{"n_layer": 13, "d_expert": 224, "router_bias": true, "norm": "rmsnorm", "optimizer": "adamw", "lr": 0.00362, "beta1": 0.9, "train_tokens": 240900000, "steps": 3676}
Below are experts of layer 5 (counted from 0) of a mixture-of-experts language model. Rows are named router (the router's row for the expert), down (a neuron's output weights, with its number) and show model dimensions 0-159. Each number is 50 + 12 x the weight over its row's rms, rounded and kept within 0 to 99.
After each expert's rows: "raises" lists some tokens whose logits its average output raises strongly, later layers aside. This comes from a sample of Wikipedia text that the model never trained on.

# expert 36
router:41 45 36 34 33 42 38 42 70 24 48 51 47 23 72 56 50 37 58 62 70 42 56 37 35 45 32 43 51 59 63 36 46 51 63 63 55 50 53 28 58 26 42 45 59 23 67 52 50 42 62 67 46 51 66 42 65 69 46 48 22 62 53 47 40 58 58 55 28 50 53 62 47 30 56 49 45 51 71 18 58 30 39 45 60 49 44 49 55 54 35 55 46 54 48 71 23 49 34 46 57 44 55 26 59 46 53 44 49 53 66 28 44 53 46 43 45 50 45 49 56 61 45 52 28 68 63 37 67 46 61 36 46 35 62 46 58 34 45 39 68 51 51 50 64 50 36 73 40 42 40 51 56 51 41 48 75 52 52 55
down0:50 43 31 60 49 69 64 47 44 49 55 61 53 48 33 28 35 62 53 37 51 57 47 54 57 62 52 35 41 35 45 36 52 50 61 54 60 55 61 63 49 63 67 42 61 50 53 53 66 57 51 48 50 53 45 29 27 44 52 51 41 58 55 33 40 47 53 51 31 24 68 53 25 55 43 21 56 46 59 58 60 56 28 48 44 48 60 51 63 35 61 44 54 29 59 54 51 42 61 74 54 77 59 47 52 63 49 57 72 45 58 46 51 50 58 24 29 31 64 41 51 69 72 75 29 40 33 46 41 54 57 36 45 36 57 51 57 56 44 66 75 48 32 45 49 33 65 45 64 42 48 46 36 39 52 19 33 47 45 32
raises: " in", "s", "-", " of", ",", " from"

# expert 15
router:50 45 58 36 63 51 66 44 45 68 71 48 46 71 14 67 45 55 68 39 52 34 35 62 80 44 49 47 36 63 42 30 45 54 55 55 51 23 48 61 67 61 44 35 57 62 50 41 57 46 43 57 31 52 63 40 48 29 49 50 51 62 60 44 71 57 48 51 59 53 38 50 77 75 65 33 40 49 48 30 59 51 58 54 48 58 63 44 56 69 58 29 50 51 50 54 54 43 46 74 57 27 35 44 54 34 49 44 40 59 22 44 38 35 56 50 32 45 37 40 53 32 65 39 58 24 59 40 40 51 21 53 44 39 49 43 44 52 47 49 68 43 52 41 45 67 53 40 42 30 57 45 55 56 37 36 47 42 57 40
down0:44 51 51 65 69 66 44 53 47 45 51 56 49 64 44 58 71 54 42 48 49 65 45 62 34 38 62 51 65 45 29 29 31 67 49 54 48 41 69 46 52 48 40 62 60 46 41 61 38 42 54 50 41 36 62 24 42 53 76 70 47 35 57 42 42 50 52 57 47 48 67 56 49 40 48 83 38 43 46 55 38 54 37 46 51 61 41 36 39 37 45 38 26 38 38 68 44 17 37 62 47 30 42 34 64 18 58 42 57 70 55 56 66 47 45 60 51 45 34 69 43 71 57 66 65 62 40 29 38 50 44 57 42 63 52 45 42 46 41 48 50 61 33 68 71 47 48 43 44 39 45 75 54 61 32 48 71 43 50 48
raises: "tle", "ely", "amic", "itive", "ole", "ious"

# expert 7
router:58 56 63 59 31 46 61 63 49 67 51 39 67 58 18 50 56 62 39 35 51 46 36 42 56 41 52 71 38 55 46 48 44 54 52 43 35 47 33 33 59 56 47 38 64 63 22 56 45 35 50 57 61 50 48 42 62 56 65 71 39 56 60 60 59 29 68 52 65 54 46 45 65 32 46 38 58 52 52 58 58 45 48 70 39 55 57 41 70 49 46 55 33 36 53 64 58 58 58 51 49 46 33 64 64 44 36 54 49 62 54 30 45 43 33 65 42 67 54 39 74 55 46 43 53 30 73 42 55 59 31 63 41 27 50 57 37 66 53 46 61 37 81 45 49 73 57 47 23 31 41 46 28 67 36 47 31 52 48 62
down0:57 48 49 47 45 69 43 39 55 56 59 36 30 35 61 39 34 51 45 64 56 51 43 55 49 41 45 46 41 40 66 48 55 41 50 54 41 46 50 31 57 53 40 66 52 55 59 55 46 48 51 46 31 55 46 50 24 38 42 32 54 45 49 46 63 55 81 71 62 53 50 52 55 48 49 31 38 58 61 35 70 60 55 49 50 42 60 41 43 40 27 71 66 38 45 38 38 63 60 37 32 73 54 50 49 76 58 21 44 25 44 64 37 56 53 49 61 64 67 62 67 61 40 29 35 66 60 75 69 45 55 68 61 66 54 72 48 52 40 50 34 46 40 40 49 34 21 49 25 51 72 61 58 45 51 52 46 69 50 51
raises: "ing", "ial", "yd", "es", "ard", "are"

# expert 56
router:53 33 59 47 54 54 70 37 25 63 50 31 43 43 33 55 49 54 42 37 22 75 57 54 58 55 45 59 43 35 58 23 23 59 62 35 75 50 51 35 55 57 53 57 49 62 56 46 55 63 56 70 64 44 39 33 41 58 50 63 54 51 33 53 55 41 39 62 46 71 51 36 69 77 80 62 50 56 44 45 55 43 63 70 37 54 45 44 73 58 62 34 43 60 34 61 47 47 54 64 56 49 34 62 66 67 69 52 28 75 44 39 39 35 46 47 36 46 42 38 47 66 65 48 54 49 35 53 46 46 38 51 48 41 58 49 37 66 59 53 64 62 38 64 62 63 39 52 56 50 71 53 61 60 47 51 53 53 73 57
down0:39 54 55 58 38 29 58 37 46 35 38 48 47 33 55 37 51 39 69 76 69 50 73 51 27 59 49 51 39 49 54 48 49 63 73 41 42 38 42 46 59 37 40 62 54 47 56 65 36 66 47 67 65 58 54 39 51 54 42 40 51 41 62 63 59 74 57 54 80 40 43 56 48 41 44 49 27 44 62 40 69 46 35 54 42 51 52 55 53 56 49 37 46 40 51 88 52 50 37 32 48 47 63 31 37 55 32 43 46 34 28 47 29 42 39 58 46 46 64 60 49 38 67 59 68 52 49 54 53 38 54 51 68 65 53 39 35 81 60 34 54 39 56 54 54 62 35 52 36 32 60 39 70 30 53 52 52 31 29 50
raises: " the", " and", " in"

# expert 38
router:56 43 76 25 56 64 83 58 75 35 39 42 34 52 30 50 50 60 56 47 53 55 26 74 45 72 45 47 43 49 46 75 36 47 36 54 51 48 57 61 57 46 55 52 54 66 50 56 35 37 45 45 39 43 53 69 41 37 53 44 45 43 47 55 56 64 70 40 56 55 41 50 49 65 47 34 51 40 38 44 37 35 38 42 45 31 46 58 45 40 45 68 60 62 64 70 32 48 57 43 39 60 57 59 52 54 68 42 63 48 56 45 49 78 37 74 64 42 59 51 58 50 43 40 66 42 26 39 49 33 64 31 52 48 40 67 67 64 59 56 41 68 61 63 46 63 51 54 43 49 67 55 48 71 72 30 53 34 69 59
down0:80 48 42 11 45 56 53 57 47 30 38 41 53 32 60 53 52 39 55 64 37 53 49 58 52 76 51 52 68 63 63 40 45 43 67 61 52 70 60 45 70 63 67 42 46 63 58 48 56 33 52 39 52 47 64 68 76 69 43 22 35 43 52 52 68 26 50 39 42 58 61 44 56 38 44 46 59 51 54 36 40 59 41 32 53 61 30 20 47 54 77 43 49 44 43 38 44 47 59 46 50 43 46 47 58 37 23 45 59 52 58 44 45 46 45 55 47 35 34 39 60 34 48 59 53 51 47 52 32 75 36 57 59 52 45 62 34 63 66 49 56 55 48 40 66 55 51 55 66 28 61 47 40 36 64 54 64 35 62 55
raises: " the", ")", " both", " or"

# expert 49
router:61 40 26 40 64 61 64 39 30 51 48 36 67 29 45 43 53 41 49 31 66 52 64 51 64 66 39 46 48 34 55 65 68 48 48 67 53 55 38 36 28 62 52 29 43 45 46 77 47 46 66 49 52 38 39 53 27 30 45 40 53 61 51 40 49 32 47 34 29 42 20 43 69 58 37 59 57 41 36 29 61 43 56 48 65 61 44 53 60 44 62 54 49 59 45 44 59 48 59 34 68 44 32 63 54 57 60 40 32 51 56 29 59 54 19 47 49 55 51 47 36 45 39 52 22 58 44 58 20 34 44 56 50 57 67 49 39 44 30 36 57 45 50 58 40 37 55 40 58 57 28 45 49 39 45 48 56 28 58 54
down5:30 56 38 29 45 50 59 45 65 56 51 66 55 64 50 47 46 36 59 42 60 49 57 51 31 42 45 32 77 57 58 42 58 39 41 40 25 25 67 45 45 34 32 56 43 55 40 74 52 36 62 48 59 55 57 67 53 49 56 66 56 47 77 40 65 41 52 59 50 72 57 83 35 58 42 59 64 55 67 53 55 63 34 41 43 51 57 45 65 37 60 44 36 36 63 63 39 51 54 55 56 33 43 52 47 62 53 52 49 79 46 63 44 72 46 37 38 42 63 44 56 61 32 49 49 39 40 30 64 38 60 56 34 47 41 65 65 77 57 69 58 72 39 50 84 49 38 53 47 38 50 50 56 50 43 50 58 47 43 55
raises: " his", " again", "uc", " him"

# expert 31
router:40 48 24 65 55 42 45 50 60 23 27 37 37 23 62 29 53 60 35 62 50 36 70 30 64 49 53 55 43 52 68 32 52 52 61 33 38 33 66 66 39 43 54 36 61 63 47 42 54 57 48 51 78 34 53 43 76 60 44 38 37 65 64 50 51 53 39 68 67 44 68 41 51 55 34 34 42 32 46 64 50 53 28 42 37 51 56 39 37 49 41 69 45 50 43 72 53 51 66 51 49 58 42 48 50 53 40 51 58 44 61 45 46 61 66 62 55 58 41 57 51 68 65 62 46 51 46 47 39 66 38 61 46 57 57 39 26 70 52 58 41 33 47 47 79 49 49 72 60 54 56 55 34 43 37 55 68 38 62 42
down0:46 54 49 52 48 62 54 58 46 57 41 54 66 57 59 64 61 44 27 46 31 52 62 49 43 45 34 46 61 55 49 76 55 55 40 65 50 77 46 60 36 65 33 37 56 44 71 58 61 40 40 40 41 66 50 31 39 49 69 61 44 33 30 64 53 34 46 59 41 55 32 67 49 39 63 50 79 30 31 58 59 64 47 67 66 75 33 27 38 65 60 36 66 68 17 70 21 50 60 37 52 50 51 46 44 45 75 58 31 52 51 59 29 59 42 39 58 54 44 56 65 46 49 34 46 40 47 51 46 39 45 51 47 57 54 52 48 68 39 60 47 43 58 48 37 39 51 44 52 45 57 56 36 51 66 38 34 48 50 63
raises: " and", ".", " of", ",", " as", " in"

# expert 25
router:31 35 26 53 76 39 45 46 59 42 37 27 17 51 45 50 47 57 65 55 64 43 49 39 73 46 62 43 23 50 56 43 36 51 67 54 37 30 44 51 73 52 68 36 58 43 72 49 41 45 25 55 61 58 63 34 29 47 42 63 46 76 29 51 61 58 50 47 54 53 39 60 60 52 45 37 52 64 59 48 48 59 42 31 50 41 40 50 37 42 51 41 44 29 53 52 42 43 62 52 58 24 54 38 70 48 45 54 43 29 41 47 28 48 70 64 39 55 45 53 41 56 47 71 45 51 64 28 54 41 55 39 45 52 44 44 39 27 79 57 35 50 52 42 43 47 58 56 60 29 43 61 53 52 39 55 59 39 65 46
down0:62 42 44 53 42 61 47 43 40 46 42 53 36 63 60 33 70 47 51 63 60 57 54 39 29 56 42 46 50 55 40 36 38 45 64 12 65 34 45 69 63 16 58 45 39 52 82 29 36 38 48 55 57 41 59 48 63 45 46 35 30 49 37 63 67 59 33 55 39 41 47 55 39 32 60 55 49 60 49 65 63 30 43 55 42 42 55 42 50 56 34 58 53 41 45 43 35 78 76 55 56 46 42 59 58 63 26 41 39 45 59 36 47 74 41 34 30 41 49 43 45 67 44 65 48 48 50 57 56 57 42 68 27 71 59 50 51 39 66 42 56 52 52 35 60 53 51 53 39 43 54 32 58 40 57 60 74 65 39 51
raises: "-", "'", "il", "ign", " in", " from"

# expert 10
router:51 56 44 48 47 53 34 39 51 68 52 69 41 63 49 52 43 58 43 44 53 65 37 55 18 38 64 56 33 74 45 45 42 53 45 42 65 40 69 47 46 35 73 27 47 41 49 36 52 40 37 70 50 55 61 32 34 80 59 61 52 50 59 61 55 34 33 64 29 49 60 33 63 32 56 61 60 56 39 54 44 64 42 39 54 41 46 46 58 44 68 45 37 60 20 38 66 58 49 58 48 51 40 46 26 57 51 52 57 47 48 67 31 55 43 51 23 45 36 48 61 38 62 58 66 51 38 43 66 45 38 42 46 73 53 45 33 44 39 58 50 65 59 66 53 60 52 40 44 63 41 36 77 48 65 59 32 31 69 60
down0:60 42 43 44 51 69 45 33 50 47 56 63 52 28 56 49 39 47 34 71 68 22 60 64 46 47 50 64 64 39 54 45 52 45 61 36 40 32 72 61 35 41 44 75 56 58 40 51 45 44 55 54 53 60 51 41 57 55 53 53 42 52 52 62 23 49 37 43 32 39 47 54 49 58 79 68 20 56 64 35 58 49 38 62 41 36 28 50 45 41 56 41 56 61 48 47 50 49 59 37 26 45 43 32 51 40 66 67 55 41 40 55 40 47 52 48 38 56 53 73 58 69 54 50 48 54 52 75 48 27 40 63 58 29 59 60 54 54 39 56 33 42 43 67 37 59 54 72 38 55 50 38 20 32 60 30 44 63 74 51
raises: " (", ",", " in", " and", " with", " at"

# expert 4
router:52 34 53 56 45 48 45 35 61 53 52 61 69 55 54 62 44 41 67 60 49 32 53 60 56 29 59 52 51 40 52 64 19 45 52 48 64 63 35 74 63 21 42 50 58 37 43 60 44 50 59 34 41 40 68 38 35 33 49 53 59 66 37 45 51 50 59 59 31 77 52 60 51 82 27 63 45 44 61 32 60 56 54 39 45 41 62 47 24 52 50 66 64 58 47 72 69 49 43 49 32 56 68 51 41 48 44 30 50 50 42 38 44 28 25 48 65 44 64 53 60 42 51 48 52 57 62 59 37 33 65 47 55 50 32 61 58 47 50 74 31 51 57 47 41 41 38 53 40 66 25 44 39 43 52 40 59 36 43 33
down0:44 40 45 61 56 47 53 47 44 61 61 58 14 37 54 48 53 53 53 59 53 50 65 48 53 72 61 34 52 46 59 59 39 44 55 41 39 35 73 39 75 53 59 53 46 81 36 61 47 30 43 63 67 33 69 56 52 66 60 44 45 33 34 53 45 43 47 41 52 16 46 40 36 77 45 47 39 55 41 66 59 45 33 54 63 43 57 54 73 50 59 40 65 31 57 40 41 55 52 41 64 51 63 39 66 45 52 53 54 55 35 46 52 55 37 33 37 51 28 39 55 81 56 66 51 49 65 52 36 64 61 48 47 45 50 53 49 51 60 50 55 43 68 37 34 54 51 52 34 29 59 62 36 50 79 24 49 53 49 27
raises: ".", ",", ";", " (", "\n", "\n\n"

# expert 24
router:63 47 81 49 35 32 65 39 41 51 50 52 65 46 39 66 55 55 60 38 43 50 73 55 70 50 49 34 49 42 61 66 32 54 66 47 50 68 34 40 61 57 67 42 44 32 58 57 51 20 56 59 62 34 72 49 53 67 62 41 45 31 50 22 45 29 49 59 38 32 47 56 73 35 58 67 41 38 52 57 28 50 59 65 40 38 28 53 31 59 59 50 51 42 63 59 59 46 43 53 69 38 52 42 64 62 55 53 45 50 43 44 64 53 45 68 39 38 47 53 53 73 42 51 45 33 49 70 53 58 40 35 54 46 31 32 59 45 47 45 66 41 57 32 42 54 46 70 45 62 38 39 37 42 42 29 39 50 64 35
down0:61 45 43 33 39 62 52 38 49 54 34 69 23 60 51 49 38 61 52 65 52 53 42 48 37 46 48 54 43 34 07 57 57 35 53 35 49 62 41 51 55 54 44 56 50 46 54 39 39 61 51 70 44 50 24 55 69 61 61 33 60 59 38 37 37 70 29 45 55 53 64 53 68 75 54 49 47 41 55 41 40 57 63 46 66 37 65 67 47 61 42 60 58 52 62 57 29 41 61 27 54 40 25 45 43 51 45 79 36 37 64 38 38 39 59 54 41 45 52 47 48 37 51 62 39 72 39 54 55 52 53 58 67 49 36 71 44 35 63 51 38 52 36 42 52 54 53 52 71 67 43 32 51 84 44 38 58 56 41 44
raises: "me", "mi", "des", "based", "like"

# expert 45
router:57 55 54 37 48 38 63 61 32 76 47 47 71 64 45 57 55 50 51 58 27 36 34 57 39 59 61 26 59 58 45 39 18 47 65 45 56 35 53 45 62 55 74 54 41 49 41 39 42 49 45 26 51 46 45 55 48 45 44 68 40 54 80 35 51 23 66 55 67 67 41 46 49 78 53 62 47 47 62 70 74 54 32 69 48 52 53 53 55 60 54 31 55 42 50 54 70 47 51 47 52 46 65 49 38 56 49 60 59 52 46 65 58 43 40 66 29 55 55 59 66 44 57 45 61 41 35 40 59 65 42 67 41 64 40 48 54 63 34 58 50 60 48 68 28 73 53 45 28 48 57 45 62 53 34 49 23 33 62 54
down0:70 36 40 41 50 57 38 49 22 58 49 55 82 37 34 67 39 39 48 39 60 72 87 39 56 62 45 48 48 46 46 41 43 40 54 26 32 41 52 53 58 53 69 48 43 39 41 41 47 28 55 52 52 46 40 25 50 47 32 68 56 61 48 59 53 55 49 17 46 50 31 28 29 70 53 43 36 65 40 58 48 53 52 66 59 46 35 53 51 39 26 54 53 48 28 58 40 70 53 54 46 41 59 65 39 59 22 53 41 49 63 35 58 49 68 56 53 34 42 40 43 48 58 51 48 47 49 45 53 36 36 48 40 47 56 32 58 57 44 53 51 57 43 34 46 35 51 77 49 32 68 46 49 47 52 27 35 49 54 56
raises: " on", " in", " to", " the", " a", " at"

# expert 46
router:37 75 46 33 44 49 42 64 31 68 63 43 60 53 52 59 63 54 39 53 64 37 55 53 56 31 56 42 50 51 46 66 52 49 36 55 42 72 54 38 29 46 36 53 50 49 76 51 51 34 37 61 26 32 42 31 41 54 58 38 59 55 53 48 40 30 37 37 22 30 62 61 69 58 53 63 29 43 43 66 34 37 57 53 53 50 42 48 35 27 52 48 61 57 63 72 64 45 49 60 74 49 57 45 52 75 66 13 47 46 35 46 52 46 65 70 62 51 57 55 52 56 44 57 45 42 68 61 50 57 63 38 51 45 55 71 56 60 59 46 42 51 51 44 53 70 39 47 63 60 59 42 58 34 66 72 44 62 37 57
down0:64 54 42 51 25 45 27 61 54 41 43 58 51 58 59 52 76 67 44 53 46 72 44 46 59 36 39 55 40 62 59 62 70 56 43 70 41 40 57 51 72 45 48 63 69 44 34 56 63 70 60 39 38 52 48 60 56 39 44 51 37 49 46 67 39 42 51 28 69 51 62 50 47 68 55 70 46 42 49 49 55 54 57 52 53 26 64 38 57 47 41 55 74 66 53 70 39 52 38 30 38 38 46 43 77 52 53 57 29 36 31 63 32 72 43 65 66 39 49 38 45 32 47 44 41 35 42 49 40 38 39 55 74 63 53 64 59 36 57 55 55 39 51 53 47 48 37 68 39 57 23 59 68 54 66 54 67 47 28 51
raises: "s", "-", "n", "K", " of", "A"

# expert 5
router:35 45 45 48 58 61 61 55 58 35 47 53 52 32 61 52 60 50 57 36 36 37 52 61 42 66 55 40 51 46 50 38 54 47 47 63 32 59 69 58 47 54 66 54 50 70 63 65 51 51 49 43 72 60 35 51 59 50 20 42 39 40 21 39 41 52 30 34 62 64 57 36 39 51 41 43 63 69 57 31 49 35 72 71 59 56 44 49 66 34 43 51 28 35 46 40 17 54 50 58 42 54 39 49 40 28 39 50 55 58 64 47 67 58 32 34 50 47 47 46 51 28 47 38 43 59 47 43 31 72 53 51 49 40 67 51 43 36 30 27 48 52 36 59 60 61 67 39 72 28 48 51 39 53 42 48 64 25 62 58
down0:38 52 48 51 45 55 34 59 75 45 42 61 39 38 46 48 22 60 45 44 56 59 51 58 68 22 33 55 65 25 43 42 42 64 59 42 72 64 52 55 49 47 55 48 52 45 70 38 55 38 51 42 46 26 71 38 40 43 51 60 60 75 45 48 39 47 36 36 38 49 18 55 30 46 68 44 57 34 45 30 52 42 34 56 49 55 37 51 71 45 68 37 48 53 55 37 66 43 69 36 43 40 40 58 55 48 33 54 50 45 45 39 37 44 41 62 35 61 78 40 51 36 35 52 37 33 53 47 65 26 77 45 63 52 62 56 41 67 33 65 59 49 46 52 38 43 50 56 49 42 58 56 67 61 65 56 60 37 59 35
raises: " and", " all", " in", " of", " about", " a"

# expert 12
router:49 20 43 49 53 34 61 50 28 67 50 39 60 52 61 59 44 28 41 50 47 49 30 40 30 80 59 67 62 56 37 63 63 40 47 54 49 46 65 43 51 56 39 57 42 35 62 55 46 32 55 44 40 59 52 67 56 41 61 61 31 31 71 51 41 12 50 37 43 27 67 40 32 55 72 25 49 67 49 59 44 54 41 50 48 61 58 59 38 51 41 49 81 43 67 44 46 62 43 67 52 44 44 49 50 41 35 55 65 58 55 38 43 37 61 73 64 41 57 60 58 50 61 43 47 45 34 43 52 41 68 42 56 50 55 67 63 49 50 45 25 47 58 40 43 70 50 48 47 53 42 39 44 38 57 48 63 60 30 73
down0:50 35 46 35 48 49 28 57 48 51 40 49 49 65 61 48 44 52 57 54 28 34 83 48 42 42 46 42 41 34 67 75 59 40 31 68 57 46 33 54 68 35 56 68 61 51 30 57 26 36 41 53 35 20 42 26 52 57 69 44 55 45 38 48 47 50 44 42 54 26 47 62 32 46 35 55 35 58 36 23 67 35 34 41 44 63 50 60 60 47 57 45 52 38 49 72 58 30 49 44 51 43 47 54 44 47 64 63 51 54 61 48 61 53 59 54 26 57 51 40 47 54 39 70 35 48 64 42 60 25 33 51 49 42 60 58 50 42 57 64 68 52 44 50 49 54 61 66 23 50 49 54 69 45 34 48 72 33 49 44
raises: " the", " a", " an", " them", " their", " his"

# expert 40
router:37 59 54 32 53 74 34 41 52 60 37 39 56 62 30 48 63 49 38 40 44 43 49 59 58 41 65 43 65 62 50 58 38 52 33 48 41 40 41 37 31 60 75 46 37 47 41 39 45 37 42 65 70 74 61 68 49 49 53 59 45 51 46 52 57 29 36 51 38 48 51 45 54 52 70 52 60 52 29 26 28 68 66 39 40 49 71 51 58 61 43 68 29 61 49 37 45 40 49 63 51 47 68 54 63 45 52 24 54 46 14 37 49 65 49 47 41 46 42 29 37 32 51 44 42 56 40 47 47 39 32 29 47 74 47 45 72 51 53 52 64 44 46 47 46 51 62 52 65 68 66 53 69 47 40 42 77 66 49 51
down0:48 36 55 53 48 64 54 58 39 42 69 43 58 36 51 77 41 49 56 44 46 50 68 36 36 47 44 38 36 58 70 40 51 69 27 73 43 61 53 36 46 55 69 45 57 54 60 58 49 54 40 54 48 49 57 60 18 58 58 68 47 62 58 34 19 53 59 32 53 31 48 29 66 41 59 42 57 62 61 66 58 63 40 40 58 48 50 61 51 59 41 55 44 24 39 52 64 63 56 40 60 56 33 39 22 52 57 45 39 29 59 50 45 51 37 55 55 44 42 59 17 45 40 53 46 55 63 51 39 64 40 63 38 29 54 42 43 46 28 52 62 32 55 56 38 62 37 17 61 39 67 64 32 53 43 61 58 48 46 43
raises: "=", " and", "See", " the"

# expert 52
router:47 57 52 50 28 56 49 37 52 29 66 56 60 49 52 34 52 47 50 38 22 35 54 60 49 57 26 46 35 58 66 41 65 46 49 50 50 32 24 42 49 37 51 67 59 46 43 27 50 58 40 30 59 35 52 35 59 56 56 55 37 51 49 51 32 51 61 44 46 43 66 53 55 59 57 35 37 48 61 74 42 46 56 64 44 54 47 46 67 60 80 38 48 57 24 25 62 50 55 60 48 40 45 46 15 60 52 51 55 51 68 56 56 52 54 61 46 57 36 34 46 31 64 34 50 53 51 53 29 58 54 52 49 68 33 39 83 39 62 48 31 37 51 31 63 59 16 40 46 40 58 41 31 43 49 59 55 39 52 52
down0:47 26 41 65 66 58 30 50 48 45 44 42 66 61 50 66 37 59 37 22 45 46 58 55 51 43 48 44 47 59 35 54 46 59 50 52 40 53 57 63 65 26 42 54 62 46 57 63 36 44 53 51 53 52 41 91 39 48 49 44 72 48 15 64 44 71 56 50 62 39 24 59 53 55 60 37 59 59 41 52 52 55 76 46 63 54 50 40 53 34 45 62 57 47 36 47 39 85 51 64 61 50 61 70 46 55 65 61 50 60 48 53 37 51 43 44 58 48 50 51 63 76 31 53 50 48 52 50 68 58 29 37 28 47 52 45 67 54 50 65 53 63 39 61 47 49 56 27 42 71 40 46 55 70 44 30 46 74 38 48
raises: "-", ".", ",", " and", "d", " in"

# expert 22
router:73 49 55 59 35 40 28 48 64 49 36 59 39 50 29 52 54 40 34 42 70 69 38 27 20 38 44 30 31 42 51 49 53 51 39 65 48 56 29 34 49 51 32 29 57 60 27 42 52 41 32 55 34 44 53 44 50 60 38 43 37 60 41 60 43 35 32 24 37 43 51 52 62 17 71 39 34 53 64 64 64 40 47 56 49 47 50 50 64 47 47 31 53 56 37 41 60 56 35 55 60 51 72 27 56 57 54 40 61 72 40 46 54 63 54 50 50 46 53 39 54 53 59 64 38 66 44 50 54 37 44 58 50 49 47 61 50 40 34 49 67 67 56 54 67 73 60 47 61 60 53 41 61 66 27 48 38 67 52 49
down0:46 49 46 69 48 24 75 54 25 33 38 47 63 31 52 53 45 59 59 28 65 49 42 55 47 69 41 54 55 66 37 59 56 39 53 50 47 53 28 41 65 39 67 37 70 53 49 38 34 30 67 31 58 58 73 57 51 53 43 45 50 33 35 52 68 67 40 30 49 62 56 56 52 55 77 28 41 37 52 37 51 41 32 43 51 59 69 34 35 54 50 48 57 49 45 25 45 47 50 46 56 36 63 50 48 55 42 55 47 58 52 50 59 35 46 53 35 49 50 57 45 38 68 64 28 42 32 19 75 61 53 54 59 48 58 41 52 30 54 49 66 59 32 41 36 48 49 50 63 31 49 28 45 64 62 55 54 53 65 38
raises: "ha", "se", "sa"

# expert 1
router:52 46 50 47 32 29 69 31 43 75 29 64 49 56 39 47 49 72 65 64 43 44 45 42 55 51 57 51 51 79 67 49 42 55 46 49 55 44 28 38 55 64 76 57 46 66 42 68 51 49 51 39 50 67 80 53 29 78 23 68 43 33 79 50 52 50 55 42 39 77 59 66 65 36 44 52 47 51 58 36 35 52 64 54 51 52 45 47 59 40 54 27 58 62 53 42 64 45 64 62 45 73 44 41 52 41 57 56 42 47 45 63 60 58 46 32 42 47 53 63 44 40 33 58 48 30 27 63 37 40 38 53 49 44 68 45 48 47 51 64 57 58 46 64 50 40 46 49 50 44 49 56 57 61 39 24 41 54 59 36
down0:57 50 28 63 34 45 41 45 44 67 63 57 30 58 59 39 54 56 28 48 60 32 88 47 58 55 57 51 60 44 33 60 45 51 36 67 48 49 55 45 69 33 50 63 66 42 56 54 31 46 41 55 68 60 54 47 68 44 42 57 70 61 55 58 55 65 57 57 53 39 44 59 68 57 56 55 44 43 56 44 51 71 58 55 40 29 42 40 61 45 50 44 51 58 44 68 46 55 65 62 66 58 34 62 43 43 52 60 65 25 44 78 46 61 53 25 46 64 12 36 65 47 36 56 44 58 42 39 37 64 57 64 45 42 46 30 40 52 35 54 40 52 55 38 62 56 26 45 55 58 51 50 56 48 63 33 36 66 62 75
raises: "c", " in", " as", "co", " the", ","

# expert 26
router:36 46 33 42 43 54 62 53 64 73 38 61 55 46 59 53 44 71 39 43 60 55 58 76 67 26 49 71 25 66 35 46 41 52 39 50 40 50 45 40 33 47 57 23 59 43 55 36 50 44 53 42 47 63 56 33 35 60 46 25 49 60 72 53 66 63 41 39 37 35 52 53 40 45 50 58 77 53 48 55 16 69 50 47 46 46 35 40 37 47 39 65 53 31 58 53 62 50 58 45 39 58 37 56 27 65 34 20 64 43 38 54 52 59 41 46 44 49 46 46 62 42 47 33 51 63 74 67 50 54 32 39 51 58 37 48 45 54 26 45 40 48 61 59 45 50 42 35 54 62 63 36 56 54 51 37 52 36 74 58
down0:69 58 54 43 61 51 46 84 52 69 36 55 31 44 57 42 49 23 68 32 43 49 49 58 52 58 47 56 49 32 51 49 53 50 63 82 31 38 59 56 59 54 33 52 49 50 32 39 29 51 46 27 77 33 47 60 56 66 65 44 47 58 47 39 50 56 48 67 67 29 50 63 50 72 48 58 63 29 51 42 65 31 65 69 50 53 58 43 42 25 47 61 42 51 65 55 38 85 29 40 49 71 59 30 45 47 58 56 42 44 67 50 58 42 53 47 41 58 64 76 59 43 64 58 44 41 55 40 39 52 72 52 41 42 66 38 45 44 66 53 49 52 54 43 57 39 42 52 39 40 49 53 38 55 51 60 36 60 54 55
raises: ",", " and", " in", " (", " at", "\n"

# expert 30
router:60 46 74 27 56 33 32 37 54 24 70 48 49 65 18 65 48 43 52 61 53 52 66 58 37 36 44 56 36 35 27 59 66 39 65 25 52 62 59 66 63 37 26 51 44 50 46 31 48 53 45 60 49 40 30 52 55 43 37 57 39 47 20 40 72 47 34 37 33 57 48 55 48 48 58 63 45 50 47 49 62 53 53 33 54 52 47 55 44 64 43 75 59 43 64 59 63 41 52 41 43 64 69 43 39 26 43 63 36 45 52 34 49 47 55 36 62 38 63 70 65 55 60 43 60 68 58 32 34 50 33 46 49 53 45 43 56 47 60 55 49 48 50 54 61 43 56 21 41 64 36 53 33 61 47 62 49 61 40 39
down0:51 49 58 46 66 63 62 35 45 56 51 42 41 61 41 56 39 51 47 50 71 62 38 37 37 47 50 34 59 35 58 18 50 44 65 65 50 63 33 59 38 57 51 45 52 61 47 76 57 62 45 59 61 43 55 50 66 70 32 58 39 33 56 40 62 60 26 48 47 38 57 40 52 54 42 36 66 56 36 55 47 55 56 24 57 57 63 56 41 63 67 22 52 55 41 47 53 59 61 59 56 58 34 47 54 52 17 42 71 60 51 71 45 61 56 49 56 64 40 62 47 47 46 64 60 38 38 44 66 54 52 59 41 62 45 43 57 41 15 51 55 56 57 85 58 69 44 51 47 45 51 46 63 29 55 62 55 65 60 86
raises: "\n", "\n\n", "="